Weights of a small mixture-of-experts language model, trained from scratch on English Wikipedia.
Size: 12 layers, width 160, 49.7M parameters.
Training: a variant of SOAP for the experts, 561M tokens, 8558 steps.
Below are experts of layer 3 (counted from 0) of a mixture-of-experts language model. Rows are named router (the router's row for the expert), gate (a neuron's input weights, with its number), up (a neuron's input weights, with its number) and show model dimensions 0-159. Each number is 500 + 40 x the weight over its row's rms, rounded and kept within 0 to 999. Numbers have three digits each.
After each expert's rows: "mostly gets" lists some tokens that are sent to it at least half of the time; "gets" lists some tokens that make up at least twice as much of what it gets as of all text. This comes from a sample of Wikipedia text that the model never trained on. Tokens count by the router's weight.

# expert 82
router:467555499537501563480499557574486483523525492556495514506436504495520524502546536547556471508526356452516505480478499553515510489546494444433481548476454538430447493513545491513492438491530415490481493475476431575492549508497489435474524519507534497439506547459485510478509562452509541507436552535475546521522553484505481487567535438510493472457472534465520484563474565516422538466429491428483484478441545512462484469500473459474461369460501451504487468583529478500544562490451517
gate0:526397561444550479499520498492495580499517578541516517496515486614506536447516440561503449487446520525575508506479499523453486555477476528466482558479538473480616545497441512565493457527511548498456493535471482492549491505548525463495446489546491430515536503508507501526510450525475525506502507432477499508582424574467487485456500512546487470485550570504506623447488516504505555548424517490531542500544444499510505493514466526495481504430484500434562485506530429529423560529516503
up0:513525428509490488516497542453567546518495450455469553469504453513481468504513533576481487406515466544479493428516516477513545561541434557479447453565493542476553505460489475438513503509529556496519515431508445477471517515503494447517525592442443489539508512522467425528552491506490433491540487582512482459463547590463515567516540558525436381449487483495551527490456485483536500470489466522502450519442427475530488455463582517519559492565442513487492541474545533516540531464475523
gate1:566552541553421571530555548457455471471555506485512496530515489466488502583498582474483504462489490537501478529509515456541457527506454498494470508537537534526421457423508481455421503494519450494477537469562457484463442412486534534464496441460564465506497537474547496470513495483577504436494471429458519493448545513539501524446502493458506442468520505519463389602534549513445462491510506531460468483487519589515501575449462517444499467472522533519482550473451439470493442533485444
up1:484500443490457526499481471526520431495556492553534495517435516521450556454455467522541468571471466491509536448476480547550508477442441550500460542460579484475492533508537514443521543528428507488521491527390482531459533392486463450494506580482489495517576545549472466481573528498459478563521510472521447443442557529449558469565501482504465519554418547508547548561513509486492526456492491483465494495485467566528502523513456482484509485501557442442531480544454514470572454548591512
gate2:479498570547559476498478481536584485472526550556553477506459503475559479477453497507459508619530526540481530501504582528524577428530527552558500476528452480450587476544449512445486496402502541509572498448526510433482467502504496517495458568465484488506521490475454444536443468540459527556525491544513527461518531458439497467480516459481539460568519437474490468441529525538513497484453546535557406518510468580535453414547451520513449525517488488544496547488537482516470531528496541
up2:496473483469512509555542537520453507526463565487477492509529494492475524498566446492478492421514501488463497538522453456488410531510409421465570491493519471512428570415516507562504503574482500563491460495530531500494550529466479461556512453510523523489465541543545580449579512444552474480473491403509519490533438533498526590498497493532484498454510496579486547527474481498471507562533489507471538553522527411475528572532493492480570493508498451500485447519460542449575420429483445
gate3:485430494514478539489487403438510552434532493528521490471548532528578565466404471473462503465497541511540591547506527526484497555472547468483531485485487411525454459476446500497554533470492543564433464492536520494549430554463527517499494513543503433448533505487479554514483458535592539460423508512555477530465457526576520505454469565515527508501502532545495471589486566498451467564486504577566527517517497465511564525551536520494511559477479472556515489492535486423513529480454488
up3:460559491472530506479561554508529538552496502482402468487457437473496432521513514548525483498543444472470410470491464447464474498492458539515488550536517567477530536474540491535469485490482417461483498515484446537536511521528473503517457474543576572505466509473535530476498549498473432524587429437431529480489613468465475510523580463534471435522521509482457526399487477485522577440525500450492501455506484455461483459456525473510475439528514517424495492460421473558462463459546523
gate4:445506526532560542437488468505418565466469528531499526474487512473456536500518526525541540539503560610526429465498486497510492555512492467434517482530532507433490443471497458550515506484475519432458460538452495449482407596584468470506542530555467522460519477430488548510540473565516553501458508477444502520501512483486495503523532596501545450579529539490402465578516539538472468428454508488468509533546481475486533511482462570518474489471506537412469496476478434527468523442502480
up4:434515512503519479453499464460402541515444534558507517486489501472478585484551512515518538490515576544497433462510450537531498554491486449435501481504557539438493477437528499563510500518455484449466500525494494496520382573564480517490553522550471494409498491442501534502526489556499499489469477490450514482478483438481473526565541560498542454538528524492404491581516557512481492453493547498504516506508488422489555531476483564506468510415517535402437523466477410542496528434490462
gate5:474527500534480507551505513465511448452497521490490489514515508544457507514549534523553447550479486483469555516496467564518584503521486465466464489532394506479460510534497458430550411444540502484576498496548431483451541419480462495497448502441561466475387440472461438545480514447501521417421529494501493508483453487512494507509537454498486491493445566462510511528533542449473438475451456500471481515536529548535441452505517448564484456514527517580484538532522605504510516430572520
up5:444524547508516576552492428500483469511490441488516476508491554568478543530532540517582446544497518427497484521496417538500546496486518489449485514566494487485445478477473466465540432485574506448554530472511437496467506418525511499467487538462539527518437491483517453576486548473536554453460483470500563503469422463570486476515515485504520525502428589511510532466529538487479431531494518482499536518508515579530469463477555510572465485454536500550439518591491533452520525432604435
mostly gets: "|", "=", " •", "-", "===="
gets: "-", "|", " |", " -", "=", " •"

# expert 102
router:608493473454464556501480509416480535466565422450523466566527535501449553532437536531535489440445504513461455474495449540490552494470512439592465496472504488419526520499529510526523518501520478537529479502485508448446464565518570508545570519488546584538464480538523514476491477587429466526575465535525572516570547458465457514504569465547499480547443544483467550512560484515544520460540525491525453452478499482484500489463461456522556509479489546488490514470504454445541575529529475
gate0:513493572515458471560473507457500468474517522575575497535542499544463486424540445550527471494497492480502550530534552470494512485437523502450499452504445500476529552495406507445580485514510453457505422465507456535477521504522537525509471537460518515544527460551551515498529439527563498485456467555441552524475379531446529486406508484456410541559494530471548473536500495514530529517450507513464551521515476503497516458481603513453510473483486452511514461481488510442423565509584571
up0:477563567516437516477498466573435464458424549489517529517448501493490486542496556577499484502511509550514455502462490511556521521522472448477514504533504472521509563541492446547501541528556447496562527553494507448459480456484510519473483582517471491539498458539525452442530447540445557536438480459423502448507513453398541467478488514488472502560472469544437486524480495530476500550453431476442559429471509500408540563488500550454507459480463586444482452440483487462517447517534570
gate1:461540506445473558506453510485529450506466484457528615454531555490484446443551535510509474486534495515523482578461429461515562530543501467447501451460506467468474586481505475548537564515450506498480496571567558492460508539533471505474432486462506563499440491483511444521566498530530530535505448451513537479459502498443491393549505483527488475481411509475479492505522557467487448608503508480511506449551551463530464593512412475487477486442482517489562479462481518590483508509472513
up1:509480536466499526524513500468482453551501494501574454551396480548466512542501463562508463472480508527424465534455527534528505527566466448548514575515491542514553438527498527492432488494438577421483529509413496416508455537497545441509518528427494461472498451556440486502483442530487514503591528492508497508513488472480525610536536506541516444548520575535495549509519478487486479415509543521403499468427494529548493479451502525536571501554500441479513527440476499553519493504490455
gate2:446537478519536513561550566515477508432537496516542441487478478480471509503468479465510524540481501415511492480486477390582481457547571488537531559444501420466575537444526514482456534482421445552473499476490468471447464490471508538467469535520520523508532560522498509483478500472550510488560464476450515543442484539522509536420479489508517480520489522482523503562526596472465508589502484465526453442496443483562482461541458522471471480540522521549489465432507452425575525519525622
up2:463498397496550462478520534472494505494495426473531460526517449510455539501521464468484511489481553520518525515478518508427495448512525494554483482416526484557522491491498517416511497518518480526462547513524562460577471493363561462424495477535486459463481483552444527515510541560412532530506487515545448555547460450531505489449531453539457532541566564536556468497502556519494565483488534449501500553517409489491548469502494516520558471456494479519547478479458442531502516539579609
gate3:505523461556495595521502551528499533499521491432594441440529441462535502463532489474457489539542498480497484461460449554585509538462424467462557459471463500487458515478478468527482493509542510531581483482521447510515546569512493474409544488533519503466482582468552439466518476469499530502477538495421531532474492518506558504542467486533522481516468472424588583545458529515516551510436514494499500501500477455447539420536529512510442502468504550556469539469367488564500523527525502
up3:561597490554453517505471547532475524504497424541548496500454413488538452480551557526494516579522460480495484513455451456600428501414476487432518519541475508554447543430470467566422551579514529483490526461478486492461476551428500470473537498430524584512465512520480442470538504462506531530479492482417511518513494556514516484496478530572533563482547468505521504493422489467481489514457418473504488441445478526500476413498506440499484532518582494526508484472450467478490494498467483
gate4:444503446538460463532491517529480523433427459471497491499559509540495438568492502508521422520493472455595496433462519494497523509411442434521481477418588488530463541480547514447517511411449462490498469511506500478429514487515534462514527517479545546525500501479545474530534536462567533474501552574516510510525521504491503482497453423478583369455488535448474571424484493499522432458530494479505493513497610506527516475496484557450548514548465532530520465555517535493536469469494506
up4:520467412566548500477511487544484481521509486516481466494442530540610553519573575495515416489480448489486526513564478509495491514545567571506531511525505498528421504497515478475475518446534521465490530458538526468515428508534443458473468488394454521496522538469481484549495542488551508513477499480546480506468455460528497489514438540533535467541570558513422486554519519523404579511458510520451474566530512462509494494445446389519549509436497452539575523531474480522562460461529474
gate5:522520564572398511554458441525530469467492481458488468557533566438493510415493540606481525509494483533545539375410475533419422498478491504507477438463503513511512507509505517450546514523505457489563495558475474513574469473496522516470470528418445488505519532523548481443503518520572496507558494478466520515484497493465564506538498522402507505509544481525483548535505547541564489471487513492538537456454529555488513511509444565545479542583494508504543535539412501519485502550492470
up5:515522472450567460467487516438515474513487491539483472562487474576507520525509427449499514440489492569502567601545582474489530518511567493495555570523441504536505526479460526522503450499514516499499504518475590459420459499493527473493599542546559506523499466379505507555485465521473499452415499556540507517478515516504446476415529528548506412534489481468456474472557468519523427497494490492437524582518476434519469502506486448457457456434458528530477515501558463496483489495505557
mostly gets: " Pr", "r", " dr", " br", " eng", "br"
gets: "r", "l", "k", "n", "b", "v"

# expert 30
router:479507476409506443471479556533501516551450536561396487470580467493487469478464464539458519448535550430558506479546491540512421497561467446491519541536476510503524510556540496546495431488463555521476512479472504506476550489475511514466540572540450489452439508493512532505451474489466532434400517500520510510523570553561486569430549459564455538424564482516493529460515483533483477494462572458433483467515484440525530533523562485506437523471468510562509484563460501581470521494527492
gate0:483451508454540515524515545512456522567550450519454501527438528403453470517572576444466563512517485514570523476446484459493483528465479503478499523538508468484459512498423527567545515528555490491453488548508521476441490518496556452442570490559515566459500571536440547430510563515466509419499524510483522535504444557519504534497575464565436478510528549524572396494515507456442494562498587517474524528460538440519464514518486468585489485484536517460484463515506526506548476506553498
up0:502531532507519470466558455442461524424510539471516514480536499579525517514428426513529548507429516575459534563527497523477496437509523395533424484477513500552473459555529510441444509467448449484504513476492476494546509481536458558534448526498457426504544467488538467579486406526537470502453491503506485462512519514471546457501484498476535543515562492514404492466545534484528503447500466471484521476491460519483499431472514548510479506457393466504575504459401488498536475617489484
gate1:478511509455580520560433426500506526456498474576506447504528546445433454486501513466443468487564516458529499483528515419566478503499532498527447438536424478513531543492488524504526506471563438443465522523542400447561474570511539550545503448558515452467551502514491461509525536518500450481601501507413501507472484463515459491482581492526514409528500590460533483520567455509525495574479522474560546526513501460555480491481548467508428540502535490513472490482516467531450521543500544
up1:469509459486472491486525540561465482519455457498558517537492496563513537468462478458501537588519502494450485488466495480388530487517474472482526463523418578420429539466510463518531541563533408507625550502522488473457552499438484556476442554488475535517452475535512497504563498500522487594520549528512487473510510451499486434475515449556503553477457498517442522572469470489429527514509475498549549482549527513458565495509571540468436436454533541487506503529527508593497468486484471
gate2:538529527421502433502499578509475551471567526525481545520498507467463560434471515468445538511489491516528505533446540522496453425538500530548436461528538465482494547423543511515603515569541426558489428421504470478502449449490553528491500503542489485473401470485525505520542432507465473513433492511485541477473525504537475493514468481491447489572517412477512485557538511469550478520581555521478471510518506624520538554521516479481509432475507544543500457548503490560477543545490544
up2:505581503490475404459542495585557473532555517542556468527518483523467487443483543473495494549578482500542517465428519440488452479502567429520575531498528486464586407528487449502486538446431499531437490456490507537537509477478564436481490507490576515547477555482484493572499523515513509506559467471511513536562458517477513505492534547466564529525534417523499477411458495477504446454489469389552432498497506530557474529479492523497434528414514527495544510491485529476461496510480498
gate3:568503525494514438520441498448497508522516468572497498465515445435480550492448513468482520500506539478541550471474489439480455570490500482430550474528517429546570500567530550593492475518408447417505476495533459545540495578511579470468494522449474454502489469552505525498512520565499508514459556533492576483473511479539547414449524478531517455445494503561481534577430528495497463521552530531460494460513569469421515474458514509507479550474494424454477440560502508502464465576484482
up3:580411460463470505523510444461528519508492521556586523504474485539470445470563442455508482620477475532476544507509502494572498464506559552468480515546474469446529477486548518519511545545555493501457500512507507482511459431440480484541481504464484550534564530601546578523447480501489576511536543496570401498498481483438474513509530507437471517494479435470479510543512510571472524545524458482555514445478460474432506479514529450510567477498524485564542503442468429456537508529566519
gate4:492502578484433539545547541528491431530475554544465499486506508462539581498547470551516494488549500530549504508495571527466544591534497598490457478502471544446543507562486469520604418449489489430449415502433459566538455500513531498523465537493515429557471516495573496487505554417494537512490471483436482545477462533529494531483513455442498510497519443543538509487534477504521435503569545460489474516498527492461551523478535442491565453498405530494530493490508565489480529492475560
up4:452505517457529552475506503549538493483469507488525439548491563475533485515433483481459496529437552482552493549496499557553484438632591442509458509475507517466595509446526549545533535456483408563553544573441516514468505436509528550466425573502496548502513491520511551470482504501466478546503478507616490514505506493477498525469485486421491518564458491560450461491492474477500574514476449475539456496485466501498494555445530527472526483480491523423451468531447470441509534540447483
gate5:498457501532505470476504547520436563497470462466460535538434469538484495500568529529467504460453504481480519548546566575511470530560531509518501486549465495549442496416547461474528513480481458481510437536485480538421466452463403501482415486456459570508473524539537468449535513513499488483521529495505493473485475458538468529493573442560492475534521493552519540573432503487467572602442528534482581574534488452541501485510544535451520497468500529506541495481483646536504449521481494
up5:504575513417508567503528531511502429524418453486497501504460454513508499513450515452551522501474504480452495452568533488545424423501543488479520457465527483468485470460514502502463483515487492536561611499548390537492522584486490417522503555539435557547539544453588515476521568458431486522496474499487536500553477502489472509471469459504480461456499486523512558501467543494400457492488482498473413413515432529512486471465482459533508440443494494561446492515458464506544473494467465
mostly gets: "ional", " American", " National", " British", " International", " French"
gets: "al", "ian", "ary", "ical", "ional", "er"

# expert 113
router:470464481552508527506494443524526444531573485504513560543495561530536502448520443508515416537498526530488563530510489527450535474469528493560506526486458561524526431540540453538547477475479549543446462466524518460454456424483455436545470461480451475574533459455467556454506539515499564562467502437513450397548423511467514460442519501498554508508462521566571543495558424481518535456482480497476535507423463451546538572471494528478481501531542494459491458559495552470523528564483487
gate0:471513495571522571481531528525481474533528527526503443552513444489536468534481473586548513497535452493485458561483515523543470505565494502408449530444528523486469519445580529489479481497434497519509432415515503525498532543465508497494578563523524548494511555510553515542460518525493533477492468478499589457437498550526455489511496475557471568422487367555534546503546492553467525439436554489545444453507484477473478480483511472571472552492428469505539552533554477475492565491480465
up0:490399458524554522560496523495448407514466501509445482512539468502513510462548471532537428534520554509501515523464496456542482523447520476464561525472490422520470468543469390416437556549486459565483573450529515520499506515418473500440544449501501496501482482469483533540493458481504492496529392460486499537463438497487500571488526510490478495501501556418606518391449527503496507446507508519509497544551426450498486506540517518510547450456551501566471474461489516443509511492493532
gate1:544569477452542505473564412586524491500543461499518512462491511538497514418581505511460420473510521560497497496444488485463565521540449406464472496521531478498443467466459645510426561485520508558560467547491506464506481486529519510485504495465484550530484520467485482549512505513489498436567451490542535477547467547461562458523488435529504498492460515585527475563468547474578513528503461475469521492503510540528476511503451509512499419498466514534503582453616460504520495489507487
up1:431498458580488493481526546480491507504509513478469485499473457471526507562445476445529522496518437525586457559535429556559535498502568493505505477503460472536538433462541439457571566516499491526416554494540479538488461499522478484468459486469554460498525488516546530533458546527466545475436548498463485511433473452468534495467560490509557504465495525430447553468510418525428494505473547491525474590559523496478520472515545474461536517488487437474511424584436547496571554457428547
gate2:510513531535518543502557508506527476505486503471487462507466591536465521436554517480533563487385616543497480536474533550480497439508461497469521500477517486501525527431471583525506509463522548446531550472471539485507510484493494452521556561550484513493504559480542471488503454531500583509489529455535459527546504500496497490440548543471475510574586469462525404536418484504480561504450472576533520511619494585496540526532560536447448534495484567468479528518493497476502568544483519
up2:511520575449517472522484482515470486512557472407494553489547455516470499407557486466501469540502475485444475490498473580500415428562512538471486570504452480508546530517535471431554532576512572519524566489474551495587463464452505516513464465480532567460495435517484533530467475511509511485456517479446461464573482514498460529617490479546525502424515469487490558477449512483464498556490506501531577569526523462462481498382438536538527502540471516476479451512449511478499477450495513
gate3:547469539456477465511462407463536544503397600535485509492466430496496445456559500539501473519390451435515526532492458494548369500532530540559507538488506496528460483504482493500488483457512504491561540512540466494512545478538469534514501531502490534436461486475474550531479559447513484515460479520532448504434504493479469529475431524519556422440517495469508489479421527496513518555400469512545491488512558507564472496511438433503493555561533502480533578465517546465531442449486517
up3:445527452553517532499510564496467516523562392440516527537534525513552518539496529482494556480549573603521482439503544523500606519574435571497488404461506509474501520463566446471481434514497477494470476532487434513560497543531536441488475474460519496520548507564526468470447470493483467502510547495461539435494517497507504504449533482503437560541471475497513465531518478552468509388550525508472558516461505424497479483536552576489441432435476491496490470535466487518513476558473485
gate4:535580472556485557504505499403544495536477537509453498494568510512464551475460467505464486487452483539503583554460496431524563454466495522526444517471481546459448488519473440535529503490489449478485508512538528565454575491531465478495554494437491576469505501508476480402539518461530557482490516514464592574447464461557522510452450517548526488571474493417558516411548477511509452530507479552507506458491484542510454556550439540517537443548500487508491512465471555440481545487485580
up4:490481485453456547540581430547475561452536499513491488491408460496456539451530517438456553576525533508497487556463506491519480517531556549489581492498490497525510471436477498493443483545503512486537541483501462549499448561421505508477477498504600479437480459513479531551484526470487491505517476409461511456561520507452474470462558474519423455492509504530516471503464446504442534534484518616559464442516525445523532430509477477522492529448544505549564401523484408537530515476458501
gate5:471511493534424534562483474462502449487446528402441507499595527503478468497427464488467439452496458532521547503574517520504533474505555519505526463466487580492598528531614514469522524500514467480509501475490494511488503518528543526452474499479472429503524497406531518507492484469473432587475506483534536453482505465590563525538516516504546479442492555517477500461480502521530443530543485467572469488583453484471503478518446527448484496429456465492530517495500548548565508508498630
up5:484520535586465459464489491547467481468433462554516555451477508554505452544575532484434392523506550453440494448470509573485475541410489412500469514525511539514462524523468488424398515520524554482507519499484444512472518439523480544488604526460499528592489520513508551538475521511483492517502474480499450496481460459443510489582466567530489548517423538512473454568501474512524451494465465463445530520485575575489454461500493526528468523540516481486481523524463470414513479474491490
mostly gets: ".", "ro", ").", " pro", " sub", "\"."
gets: ".", "ro", ".\n\n", ").", ".\n", "\"."

# expert 14
router:520526499509494471551568514426467501341547436501507557531501496451507476471494512557443519521551374488492423426478499540556530568519488478467501450522514582494499456457498465520490487557456484476576486540436521499470545423518499521468517539469480508540544514517474475518490508519496461487483454448456505487426482464484554513583462583496495433520494510453501478525510507471448433500462479517494478523461550577536532496509487541490488491530527511462509504548491556605522463476531561
gate0:449496575471538484498422431549453516530470416458507481503480468458475515574470483456468463476520481529589525444545454465476480503487492500517516454561522486440539512519462506541540468491518537484525418565522520466495450526482482510516484520445418497462505518499578483495449505519517514552524478516515455524509524510583463510468580460538467491471534461497512459523457413475496511512513485505373577473535567517498505522485502474557477575484500596568510479458621503479509527478452435
up0:459545493545420533509412514409486514512525503480477564524505548497452543477485417510482495551521534486534493368480442502541521554507515533543490492529491450481510564481431557572484502468489552442519483545536529536520534515556462506508528550500441504479525504502568423468444461534518524495506496516561428550461454585540487528486528499497480571531458560536534418497476482508575478435545514522431574492472523460499478467437462537553503487535555456458465520500509484558487553521504485
gate1:446554561473471509497531432479444488511478562532523518560489502592462495477461503510506492497481524518555531539461464515512454446507517492519532522570517450565511466509479466386492520435491511533379475539473549551510556445492426513481493498545536518477568513499505494509542547442528480470480486434534472503484534435528512512475542508474566489470471423545532496584514548420443487458457487476522466491474469525492462456621472415433477461428511518524536469512447490505551461498504465
up1:498542539511416571502494536493484491482468523497463516544463463486497491472452510465547499507482473574545515582505472476480476469546523495506507500478552464537597453504502389389487485479471503484490400532498510502502581479536422613513497514471466533496455529495488513459533516479551440490527471459554452532521523475507526566506551520533484508483476511583523495520520564451489494487482491495562441532524452472504469451633442501477488553500451553563507444528474458481576487488433495
gate2:491488486467538570475475546544531523451473498485498503532584503386489514535465412522479526514473439459499520548485414508487512534434483528549556520481467520505462557394446499465517491484504519526457485502519495441497544503484489445516576528459499465486481534529468535428609533454544488557520563437465487520475588525490517505496451483485511524516537519403475485448497463577458487483527559468532520416510504510476518539535545465574526567502501444489488593483543494512455541443510512
up2:501499505449552503521534531599545523478512485565484518492506463416540568525597446484515489491513406484489499508501534521454478460516472525521513512416506488538563479517471491504539489598521560524493495474519531507486535566467561486486494530408460453541523556535478513481513551452545469522506555445386416412515487548444529491491491526412497510442512501487498546499477521554497510457499563524517543501491462527482471593496470498550531512515551472525519577457528500553512476432513425
gate3:492552518527456517476496509545440482511553555514521482408442497528445482509477524548486439537553484549523452437513473549494575533439478623484549467397459465514472550540468422552390534518534531445583536453481464512432519565531464438515480461473533493563565479456517524477469530488513519473526498453506539443510514566531491525512507469471465528469541513562495441539504555490487499491511513486509510512475555436554427462492485516479518501534558515500536489494499579485448479509527446
up3:537520524520518478536459503476502517463478529477475515523570526457484504511399487475504498523450480485494523560536493442456479467576580392499476525594500553536549484422532587535571513470442508502482407543543522462522521424542552516528528527470435484484462472558555512500505487566483519507412530517460472490455511497469561464497443485520556555564483532539453538551526455456507423485447459424420513430531484531482520506521494511489525523537442568485453491497495451481497491485500506
gate4:489472541483518576456522481487465455583501431412527498527491492521611546544502506489488465529537485525498461480502526485459502460490517531470449545476500452491476501542487457401514543467537449547464567480471501530439443538458473453558478495559507460545554491463487556510535471486490507526566541474511447464577439501451508503455490490540522559432500486477542475456507460540555514446511517430536514455470530545554487483436499579514504542513552565469571486448462490434561413455462465
up4:500550485492492474564499516532541535442504521607488505487500450446382461508507503489527508452468487449512516515555491483539482531462481474541578433485495514455536489500491523561489474525479548411551461495536478472545511455568531516441501517445506504472474539573524474486447514518456503502455491498453563512401513493517507521517510523447477473556494515563447530555496564489406505557493518551457474561500469444422525492538478418483516425486467443544471505569504489556433597537508508
gate5:467391486508486485539466528472526550497582536590482396459546517455480473509545484498471460524507438602486529495526558541487542542430483429475433530491449528493532542462503520511497490499562484474504442487551444521423553532491500473483508458522468420490520489462520514498545527535498531511483450533396454482487535465474596458540514451516531520455529525524526544479526494569488487544506458494485562501502542517518515515525491457489423485491471467545535425465542504575478431464416495
up5:560481453439529474419472459494468454528505486513558548561448515594523480518475502521516534474540560497474516436526448492529489518545530584538491476515468460441475526543484560451463481472511535533489563445484544520562489461451475473506522516518543509510460493496442490535435454445498458466508497540682556537513492517481480485483540524443497571524482509492497469504534473487492481423461561471486478533431452525482481494501501533436497495512525502425412547480533476451570509488547427
mostly gets: " Al", " Mar", " Le", " Con", " El", " Re"
gets: " Al", " Mar", " New", " Br", " Le", " Con"

# expert 40
router:446525463497448506494456488555545463524537565529504546484485513535529508522543518470518520557542449512465487554471528483462474456508437488513540479521474507506470491521525407525521490467437440540426502459468443568536534413491489486512584478435523442455529469420470560525468524448469491543439457550501450524550537439532457522443505446547425483473471562534509500500484534517431505450453479468478549491448503470494542535459467474452504404445531489515555469559507478425557527565435501
gate0:510443441469486421466509517514472558511458423444552596540538540475462526479500482495489547482544511539501478423503438496487477484448546509506438541497484439512424535434621525479525510552440455464527513465469496482485456538498527462440495485562466424424528564560500524486543531531421500479496522505543480496523527515501470487504422488523443569516545509541496505545596508488598510487557548586468492504494551501515507547478462492542504442529560480534534520513561487489516487498463473
up0:496475454444489514487479533440481490522529509440558504522473531520480519510552477504492523523607494531539479540461439515510474471496498451469497453491476400527489456450554520482566543583451473486434519485498431460468506579495513461455498540623511433491465530528563619403505452510444512442454498493559494501472490513477491444476502462506472518492517508519518542465574559565546475495564518491548497535521500514534496463442525477511522528543538409517586477495522514452557467488502456
gate1:503571513501473501507471477460410484511432505517489479538528454488519529508477482487513494450539397521423458531503515466441454497505517478551469499449571423557515543430538493585454504444497452454466546466467551467479541518480533487483467530425535547503561513493544462485473473506476513566509406468482446465463544450544430569475536487474463430485552456505485521494494490475475464493508553513585457441471468500511488414558478531431424508436445508428501493562492484517465501500499452
up1:514552543534554478486429454528421495524536526477417474538538477500517488414490474471416460478560427563450429534459474538578447580492438502538484497487532528516440509439565466519446526510527509560486462499518508450518523536518476524506430553518532542472557543524473507470489454482493469461455456467481489461497550476566493518512564506501519481567528462505458540506508531517611499493535512473475490477518524506541467482511537513502450570510511419484467386485521415468496497439545466
gate2:479563521479552518481509577473490400499464486512502531509537576567489524572479478524524495527561486535413517517503521516596573527470447512513547518429444505501530496522564479523535523532471491533448458532491484483492562474502501511548446497484528520554491547528524500501553458531466501496465501476574531430468533493485520498557515391582411455500520494496525448432541524517549530450516450524512504577583498537538482442455468491470484528537495515430523550464498508436443531570454447
up2:465535560487518511468473568505434480483438422509491585483540578554460468572537496501514495575570472512485495506511492505562496497504443522512533521478510527478532545573574443480535508589478499560412505538487484473491478502501523528550453519514500529535551559531487508526556540591454476460485495500501527466463539510508493462539486420559416469461523520535509450472479495521526525484541409529493507562592471509528510461462473534516506510578470459431551546464560492435512515521507414
gate3:525434514496512503520459498510599449479465504469488484573517478467513452538430471561487523528499460575444505482482552531460543436517562494497431543484459497444568526547499479472440512519575488481468486559428558530486522459471547522519509457494499489512533457477507527557470477434482505391528564514549489507441561508471491510471518596510488474522522567459528445425579460477487512438488420475542458482492508516484450464525515428451525473517501512556526575493467429432457514536491496
up3:535531527539469481492554463480393561555477503537545526447459526551498536469543513461489460461471574382532465480486454466542511606528444521460523460512544593533438449442524530516527528521471536481445504482532465437565507522522481517497473528484497512507498524484488494406545544526536539590471443513459517483561463492537521475513487405481510529461531432538469553548486540528493478555533513484453519516525471484501526557503482577528491528491517468449510391509504542536486482439518530
gate4:495525483525402473507470476454521466503469532554484456471532529519511565492471515523394502501493516497478500517462438555458474576500513475523544562516517468536481513458506453498514541501483488632512513508567500527502559455564506482509562525474552484448527491521484508425387496499503521515445458505532485556496460529571481557526429485471507546533546479559519496505533523607548432529456454563457569501569546518523506529463572536488505556526430514535533509436534496465531456476548502
up4:455474523484588476508530542539475530488533495456474523515447459528497458486533515466599511493490490517505456480521569442531516430506485522497463434466490532469571470528503532500540429510530518383491529469465521432489467521404514526487450507537442488551476515460508526550582517522488473472533523472485464444501516455426517394434568484534501450474456550475458486473465483422467529559535549441531466503450453481482491490518441491527503426454543528425429490547469528536447516517488453
gate5:413481552475461494493558425508517547493556537434560432538513483493507503537510523484470478452505515549467542498465442497465493510523462407459475514511435529521555505447454481559440559487518477491439546509510521538486564493493522495506457526540460424525485451509593480548500439483518494517408491491510448512527488466449515524566485450510438523472530460507547484487498516589500510514524452406558563472494446469518507518523568484473467627445529529512500539521503437571523452500487446
up5:472487543483510487489520503356539507497497565511546470464499473476557508549456539496418441509519520536472542508518435523521541570537513479425489527500505584555536508463427493482519518462493540424400487531507531502527485520508548570468486561516485439478540419517516529491493429526558454548509461420511462495405486455446481528542512491486550480517535542491463466474553550495505482550496492428503482531433463479554510401504511504537445565505492522490507581493474462513464544476472504
mostly gets: ":", "):", " :", " ==\n", "==\n", "-"
gets: ":", "-", ".", "|", "):", "==\n"